{"num_hidden_layers": 8, "hidden_size": 192, "n_experts": 256, "experts_per_token": 8, "d_expert": 64, "d_shared_expert": 64, "hidden_act": "reglu", "moe_layers": [1, 2, 3, 4, 5, 6, 7], "router_score": "sigmoid", "normalize_top_k": false, "routed_scale": 0.707, "balance_loss": 0.00648, "balance_bias": false, "init_std_router": 0.0143, "lr_router": 0.000805, "vocab_size": 8192, "norm": "rmsnorm", "norm_eps": 1e-05, "tie_word_embeddings": false, "optimizer": "adamw", "learning_rate": 0.00205, "beta1": 0.9, "beta2": 0.98, "batch_tokens": [65536, 131072, 196608], "max_seq_len": 512, "train_tokens": 505200000, "max_steps": 4221, "dataset": "wikipedia_en"}
Below are experts of layer 3 (counted from 0) of a mixture-of-experts language model. Rows are named router (the router's row for the expert), gate (a neuron's input weights, with its number), up (a neuron's input weights, with its number), down (a neuron's output weights, with its number) and show model dimensions 0-191. Each number is 500 + 25 x the weight over its row's rms, rounded and kept within 0 to 999. Numbers have three digits each.
After each expert's rows: a language model's description of what the expert responds to; "mostly gets" lists some tokens that are sent to it at least half of the time. This comes from a sample of Wikipedia text that the model never trained on.

# expert 6
router:478442500489488506481565500517517496449494523464530531528520457490487507521514491513496483505480518443471483515497521477497473500535509460457482523472525549464477491516515513508546477492489512501503479483494530498502523487474453484498488499535477538452485491472468534486462508483553594481488509508499501504482501518474511490525480465532548465483553494502505496501516496497507494499480471531481524502488533530503490468521493454511515469504497526442505507498509515513517526536518521509519482458512563490466539511514499459520500506490468500542488541499518503505523503507469480491
gate0:498478499503518524518481486515480504457509567542514557560507490517518470524501486487442503471552509497498469505489455511522522499507522508492499492509484495487534499503509440535547501509478513490469481480513500508471524550536448489512468490559501500514482504511507469498500470543489497512512525493450505510486519461515476516556486479492513490524483482502497503490519505536450488510476520484500486497495534506527540546510494512448486528414524469458489495491512463543492535531509458513487453488513502497525534505497488485487481512515463492514511502509520473476501512485483539529
up0:529508456470515498513487524458485480484485501475493491469524480486497544515501538501521520564445505502512513535510489455513495518512523525517482511473473522474501446492491558494490437506470540501496482499508510497451505466503498520479458492484509458482479506521513497461523507458526475451493457484512479509474509498468465533489490508499517497523531501534503485502474507458514523506470469471493485516448497515441560464483514514495496480515444534495455479530464574474479504472513515504480498507480478493504518512499510502502498465466508511535494481475469463513497483516527496470
down0:502523495519498524475508497497529503517493537502458453459476480521457511506518478486493486493532476447468477487495523493483542527522488502498502500543449523489461497447548510499523545484462527462538461463505491523509536499514477497492502470491454477479539526469535489524483487499508477497523483547481447507471497564511506448507466530510441495498531494500525478498527505499533520482513477525520459531483502520491516500457481532495472491454518491495480515486536483552496501545521515514481506496520481513505506527494504504486535457504461510442490528491506458509509474504514522498
Description: Definite article the. The word the, rarely its, his or their, right after prepositions like of, in, to, at, before first, same, United.
mostly gets: "The", " the", " The", " Lil", "the", "Professional"

# expert 14
router:483479490498452511496548477501504494462519556489496506511520468501519493521524523502483481503475509455496510520507497482504469523530537447501470554499502479480496466519515517519537480521513520540495513481498472475505517505487485479534501507501498531468463446498460519510506498504554588510512499491515530524479495526525511483535495479526537505504511501514476469517518518508492456492524505501523497510496506530499504462525492498533494432475550527490511443518525516514512504526518509477463528432565525481502551495505473475495464518515460509531491527520488504462507499536470514497
gate0:491485507522527502472537463471493505479530515481480490471528458491536515548521523460486477488471549515464490493459535475474464552533503536494531542480508497482508468489515510537497533472540504517522472488505486482493533493497523472469504526480500488537482466483506523506470454511555533496512513504530479518554493499504478457516526495515508573524537499512468460519528473498502481484537500500546519510505512535488527529472446506484508503488480531475475483473500534529521500488560476500547528492532545471489509469510502506491528513501487499527529496527525522516504503523491473512
up0:524481491477489500493477541517532480519465516490514532510510518517511593493504483512491476487514495442523520487502473484542516500449506493485484511536517524479512502477503465473488467498514516479488488502497517487471441498462489548520502467506493515448523506500496497503520495514482453484508519478499518493437473485492538499532481494537514449512392488490542482492491499514476502509453468499475480520493490477510489494492511512492508550513497478482499542497488488447476537497469511515496502548475492534482495499511505464524451477504502498490481525484487483445491515490477544532
down0:497538503463499514537529496479493507481490512532522459464486505513505474508538500512501516502491497481498528503443495529514489481528473505524526511511495438484488511472521532497491508495467481504514496544556491529510507502488502555517527551502481510502521527430525502545507501477499523532500477528519470485476489505535545531489510500520487567517511453497495507463503529490526503497534547545494539503522479498507471457542521452538504503501491517560520509484509489552465503481524475513533478479520508512523474489531466469538550470513518489486557522487493483522480497501516505521
Description: Articles, label colons. Colons after infobox labels like Residence: and Resting place:, plus the and a after at or awarded, often near schools and colleges.
mostly gets: " College", " Arena", " Championships", " attended", " School", " Festival"

# expert 36
router:518453492519499468479557481530538520439515514530523520485541457476524502518521500499464497509499509481469498569519540462488483469503529453479477524481522521484517507500479527495541459494488507511481528475502505504483519450491487512524506484477471513474490486484498514480513493468524540483475499543492486508478542535493502492555486466533508475515548479497477494506454518494487451470467475501481519489482511505510495491532496494495509507497490505447547478500545514488483495548484532509507490448518511487436544499556480463515492493521468543490518525504514509518523505524477469486
gate0:503498510498493476464516495513497555484506517534505516510510504504508519503532485505481467507516480521468465548528500455419492506493504492495517535497469508450530450523514496477542462522456519504465501537443536484499474501496485513498513503506467490522508484486535493470510485505532516483465501472511474472529528503521388501555500506517520469496486467491486498467469472505508519506525471569511532491531499492465493507473482510450478491517495496499471504523513487508458496495484477541503479515527535483504533499527476471489513511532503511488500459502488516464515494538512538516
up0:499483498517486476575507480485506480497498508515462520505489523471521488497475477511504535499518474457491536472510459513505535507492504499489518496520508511503465495509513451469542509472488512529492510479496492503512517544512536502544472508474540510494492549499466495538518482492523507523502423508500521523514479499531409500500535467467506510513539506515461521494493593498460469499480512521531498515522507547479498501498508521531525488467496505503480482535495465501501475490504492467461513472477487491515494486459492526461496531478533425477503485483478515501496540478500537497
down0:500481515540489516479465481541481508488506508497478532500507508510492496480482498515508478528489497464529520502483533518536501466560484520521483476470506532488500505434521505492478475537502504525502503490538429496490491456477508478546484496536518520488515496536442494461514456504521499529442492553499506528498476442517461486502511539452550489526521505493522475551472541487467490511542514490488490529486530477503507518497448508494534521484489471521508475504492480514477497472522525549495489480520465507520472511500501497518528487508468462535488516510512519478450508515493446485
Description: Colons after labels. Colons after labels like Transliteration or Conservation status, plus mid-word pieces and title markup in lists, tables and non-English names.
mostly gets: " ISBN", " Dal", " celeb", " word", " Muhammad", " Tak"

# expert 4
router:483442478524481510499550498535551522457467543515503548475512466503508478514542527486480501509437537464477519508512501494497482511493506475470504511512511524484478494493476507491559478489519533530508504484518485529517514467488464497537462485480511544486493489456492521505515472512521552541457499505485465516472469542494469494536451486492516512505535473557520429527517516524492447528499481498463504519512511525500487466562489501508496478500483550496477487485513525517488508500500503517476491465530525485466540501535492459514488514511476534502486528503478511502522502520505495505
gate0:529495491512513502520526518532474511500494512495524542515492508510481523495502503489472517484517492490495512486502522495484480491493502507508522520490476548486477531512528468511523446462503521497492491487524508415531519472512464544536517501484522516507514520464522498547496483561532506491515502495438485476511476515500502457523455523483506469542549428511491500440532485429473462481472467502482500499501510510479487481503522525536501516440521474482459533513536509518508506486510463470503483486483484466479524492522461447497493486516508495517497522505461500508513526533449469490
up0:498469488517499483490555530521463511491524509506524511492463490534467502484483518515477532464485493500508518472506517465491478516506489518490519531473481529459482516515495485491521473486503494503484481477527491418520504496501470520536521533476520508504525546461518487547507488554464532475509487500467480487494509519510517435511520511510517477542524439488481466467543508497418507485471470530520491461474499507476496520475529534499508498444506492485497501491509521490493474485496473450466468484445476466457531515546471471482509493490513479505496525502468487517467505534476494508
down0:515483513486538520529547510496494554505491467502491485502476522549530481491496494457473517506462500527520496485501465507463519517496455501525536485484479435507529458525510496511516477469496475512514517487483491498511508456513513460498495483526515474500489510541482479484486521502516493502479507556484440465555528482571485500433467504526478477521515524481467470517502490470476504496470502530496508524504476475492523481521506466471469508563435512475483556507496474510526527482475477479513518480484505470486480512485456463475487496512489498463532487493484506497486492543518461496
Description: Foreign-name word pieces. Consonant-heavy pieces inside foreign proper names, mostly German, Nordic or Central European, plus sentence-initial He and She, such as Haup-t, Karl-str-om, Eö-t-vös.
mostly gets: " She", " Mus", " Sch", " kn", " prot", " Sac"

# expert 15
router:495489502495450509503551468507521534448524503487524526521503451519544477513544467493490463533449532457460509547513501481462476475540484440464467528476501527478494479500520519518504479530517494513524512499488510451507551475479510475503469520504466514494469494474486508477517487515500565479512526517502484539497498528508525474507478461525511513504509481535492492505486505501472448497494466484484520520531508518519484486520486499502498459507519534493486449538490510510492527571476518508509472450543495502456540485520539485480486491473470499509460505535488506510509488521485497514
gate0:506399494511497493463514527513526512440479513479471492520507514481490522536512537457487503507515519458489480517476485494485517540499475510526479475536507515516519509500450475514503484516477507481497503507506540482503567472529475482560483454544544498461500490509427503475458511505512539523485455531478490511505545489487522476529479512515516480467523498524450499473493495480495447532493462502514492523474490506489504477530555492499517490507502454516474480513514479493522507495503495486499473484499498484473499483526508473504508519517500473448513502522497515467510489436505511471
up0:544534490507486493542509494484512481534562489528516537479480515543504479440487471511503500510503489525500527483519527509551486472482494498473503494449475507490498510498512514511478481479531506520520463490507484507490427491449512521423508573486458494516515501512558514505525476509490478481506501488534517503467468482489467495497517475477482509553484502474522494520525457523528513454509530534486522488503514482506480501482478523516478516485469531493576497496477524494479500533504526519527505529509507506524516497495447534533540528504468517516477479483522484540474518511485478495
down0:464517530503489458539516494532525475492516554458485527485454518522464505491524493510537550457518531461500516491474535520502499523474568476497524509532515507513507519530531474511540499465478501437491540483472484508497486534465484495511512484487504521478466498495471490523526537528520524522504508503524450451482511546486493510493509488484487477498453497478482482489495441479517492472471460491496505473535494466466452481523462506502464485448499457508516520508481503510488490494486492483481534481481476513551482502492482488505510494508537486517505506507522504559451508460523530504
Description: Table numbers and symbols. Signs, dashes and digits inside sports tables, scores, date ranges and chemical data, e.g. +103, 54–74, (2003–04), Formula:.
mostly gets: "′", " −", " 13th", " Regiment", " lb", " Roc"

# expert 54
router:508458494490455469480532451514542493475510504498510518490520491474511508524514495493508468501499519483521543515506503474509500516521497473454483542482517522505510482490485513484538486491505553509497502507487522478502559470474522514528472513485469517446503457477474504470529475482543574478496503495505526554501502551532485474516493474542477473511514471516494483501488522472508405501523491493490510533523511498499472455521494505495536480522516471486492455552515505505501523551491500514477459481565509496500550490503499466545467521521474500507489542503481491499494481493493490468
gate7:493504508494487491469515491481512526514511494471540501476494500514457515478501488499551479488437513449508503469510561520512499510485495444479452522523575522496516464480526509517480519529509506452534504529538511527519492502488508473498470470466501521466531520518498511479523489497567557527469477531481478516523537476517469467479527524521527516510510483448486484522466505471497482529518470522504531495515510538490511470512489529474531502498514463517539482530535459520455504521506495488502518485508501482475505480505460502482529521492495529552544481499486494482520532495473465523
up7:506504504494529509522481550512459506510482555489490512502518479512496540520482541485455436498503435532465493495487476480479508520496549561489538511511472502492510535484491506523522511469474471547489465504436484467444503480468490484477477493507492512517462488511488473494484477470441468546534509499491479477477519509470554486521493491487497518539509489520508509516505494498502510503528511478495483493500534477517538482513518499481495475490497532489476470505459570532488490517491466493493520507524424474510529516511519469513498483512488480543506548488481493506458489509506533511
down7:500439482510439501478495508453503533479470501494507515468505485476522511528522495491454470486513544470467496476525491504498472489505475498502504495524512489486509487474469479566498517520551504495549516485537503523529558465488497495504495523484503536475479554457499461443522504468512534466493493507545473485502464492510527491486486489526497512474566508483491490496528482480489539501468473509498481530527504440493498463549512504500492483497517513513485530469483495500500518466503460464517486522487477536495510488486565536472505491502493522549465470509518536496517513492469484532
Description: Infobox field colons. Colons after infobox field names such as Born, Duration, See and Reference no., and pipes or dates starting table rows.
mostly gets: " Dur", " Information", "hu", " details", " Ter", " Rosa"

# expert 0
router:491469463511472469495548523496581500439471541467505532497496466522517488548535499518496491536436500472497503551539489517489450515500508450491461518475502500472512490499475515504520516526539511542475468514521498509489533505488487479550498499498508512489507448456508521504507495509540559485459489526496521523471510519516499494534475475517509470518510460514494473525508496533464457485481491516478524526506527532485487454545515478491512476494465521492491493484531486484489511519500525509529490469540539513461549510529511479499492521528501504517486496497509524524520515529472478516
gate0:513494446530455488538489526543488497482477488528503494481514467506500536501528453540471488516479518511516500513497494523472496490505519488495564519492508532511527479510480494514496504495515500512454469477525507504518487501465493484519516518507479540500520490463485492491490509509519541519509542502509411498534451504520516490501504536549510496484534480522501482418489479491484483468519495512491517495479505500529528511522491496510517482512501502502482458492525488460483519502465531475484474508518461510490501504508493501383446498524527514506513507481474536537510463560531490497
up0:480472533534507507525505525518511459500426518522519450506467476541505516479522443507493502509476514497524475519514524515495505529491525484503503551535534516483538527535493484516542522505525553502477494516530554502530493506473487480464523488532514506486485487481502481507507459519478489508493508488502507522506532500531508533526462456562502471501497439514488486527466446521498476462441505502493488515483495521499488500524509488518521469470426533503455493511475482509465524509502529482487478489482491485528528465498478488511522549506503487512523515515485549503488483494466503447
down0:539507488460522533492462511492442474504470483528491499528496440505477515518482497482504533504512496523488472514574516565502475494522505515516435471487510518525507508503509524542502517466485528471472506519482492463500454497499481489513503492505533513497477517486477489511462500497446473530466510548481521506513526501495537522514463506521532471535517527513475489516484506474478469488499549481535493494460465511517505497520475512503527506540506515506539510501497485478477505505488511505507514488420492539533533483504503485515522478467472541504509434463475475531479455510519533515
Description: Place names, number words. Place-name pieces after in or New, such as Budapest, Bangkok, Tokyo, Moscow, plus number words like two, three, four.
mostly gets: " Russia", " three", " four", " Ontario", " Tokyo", " adj"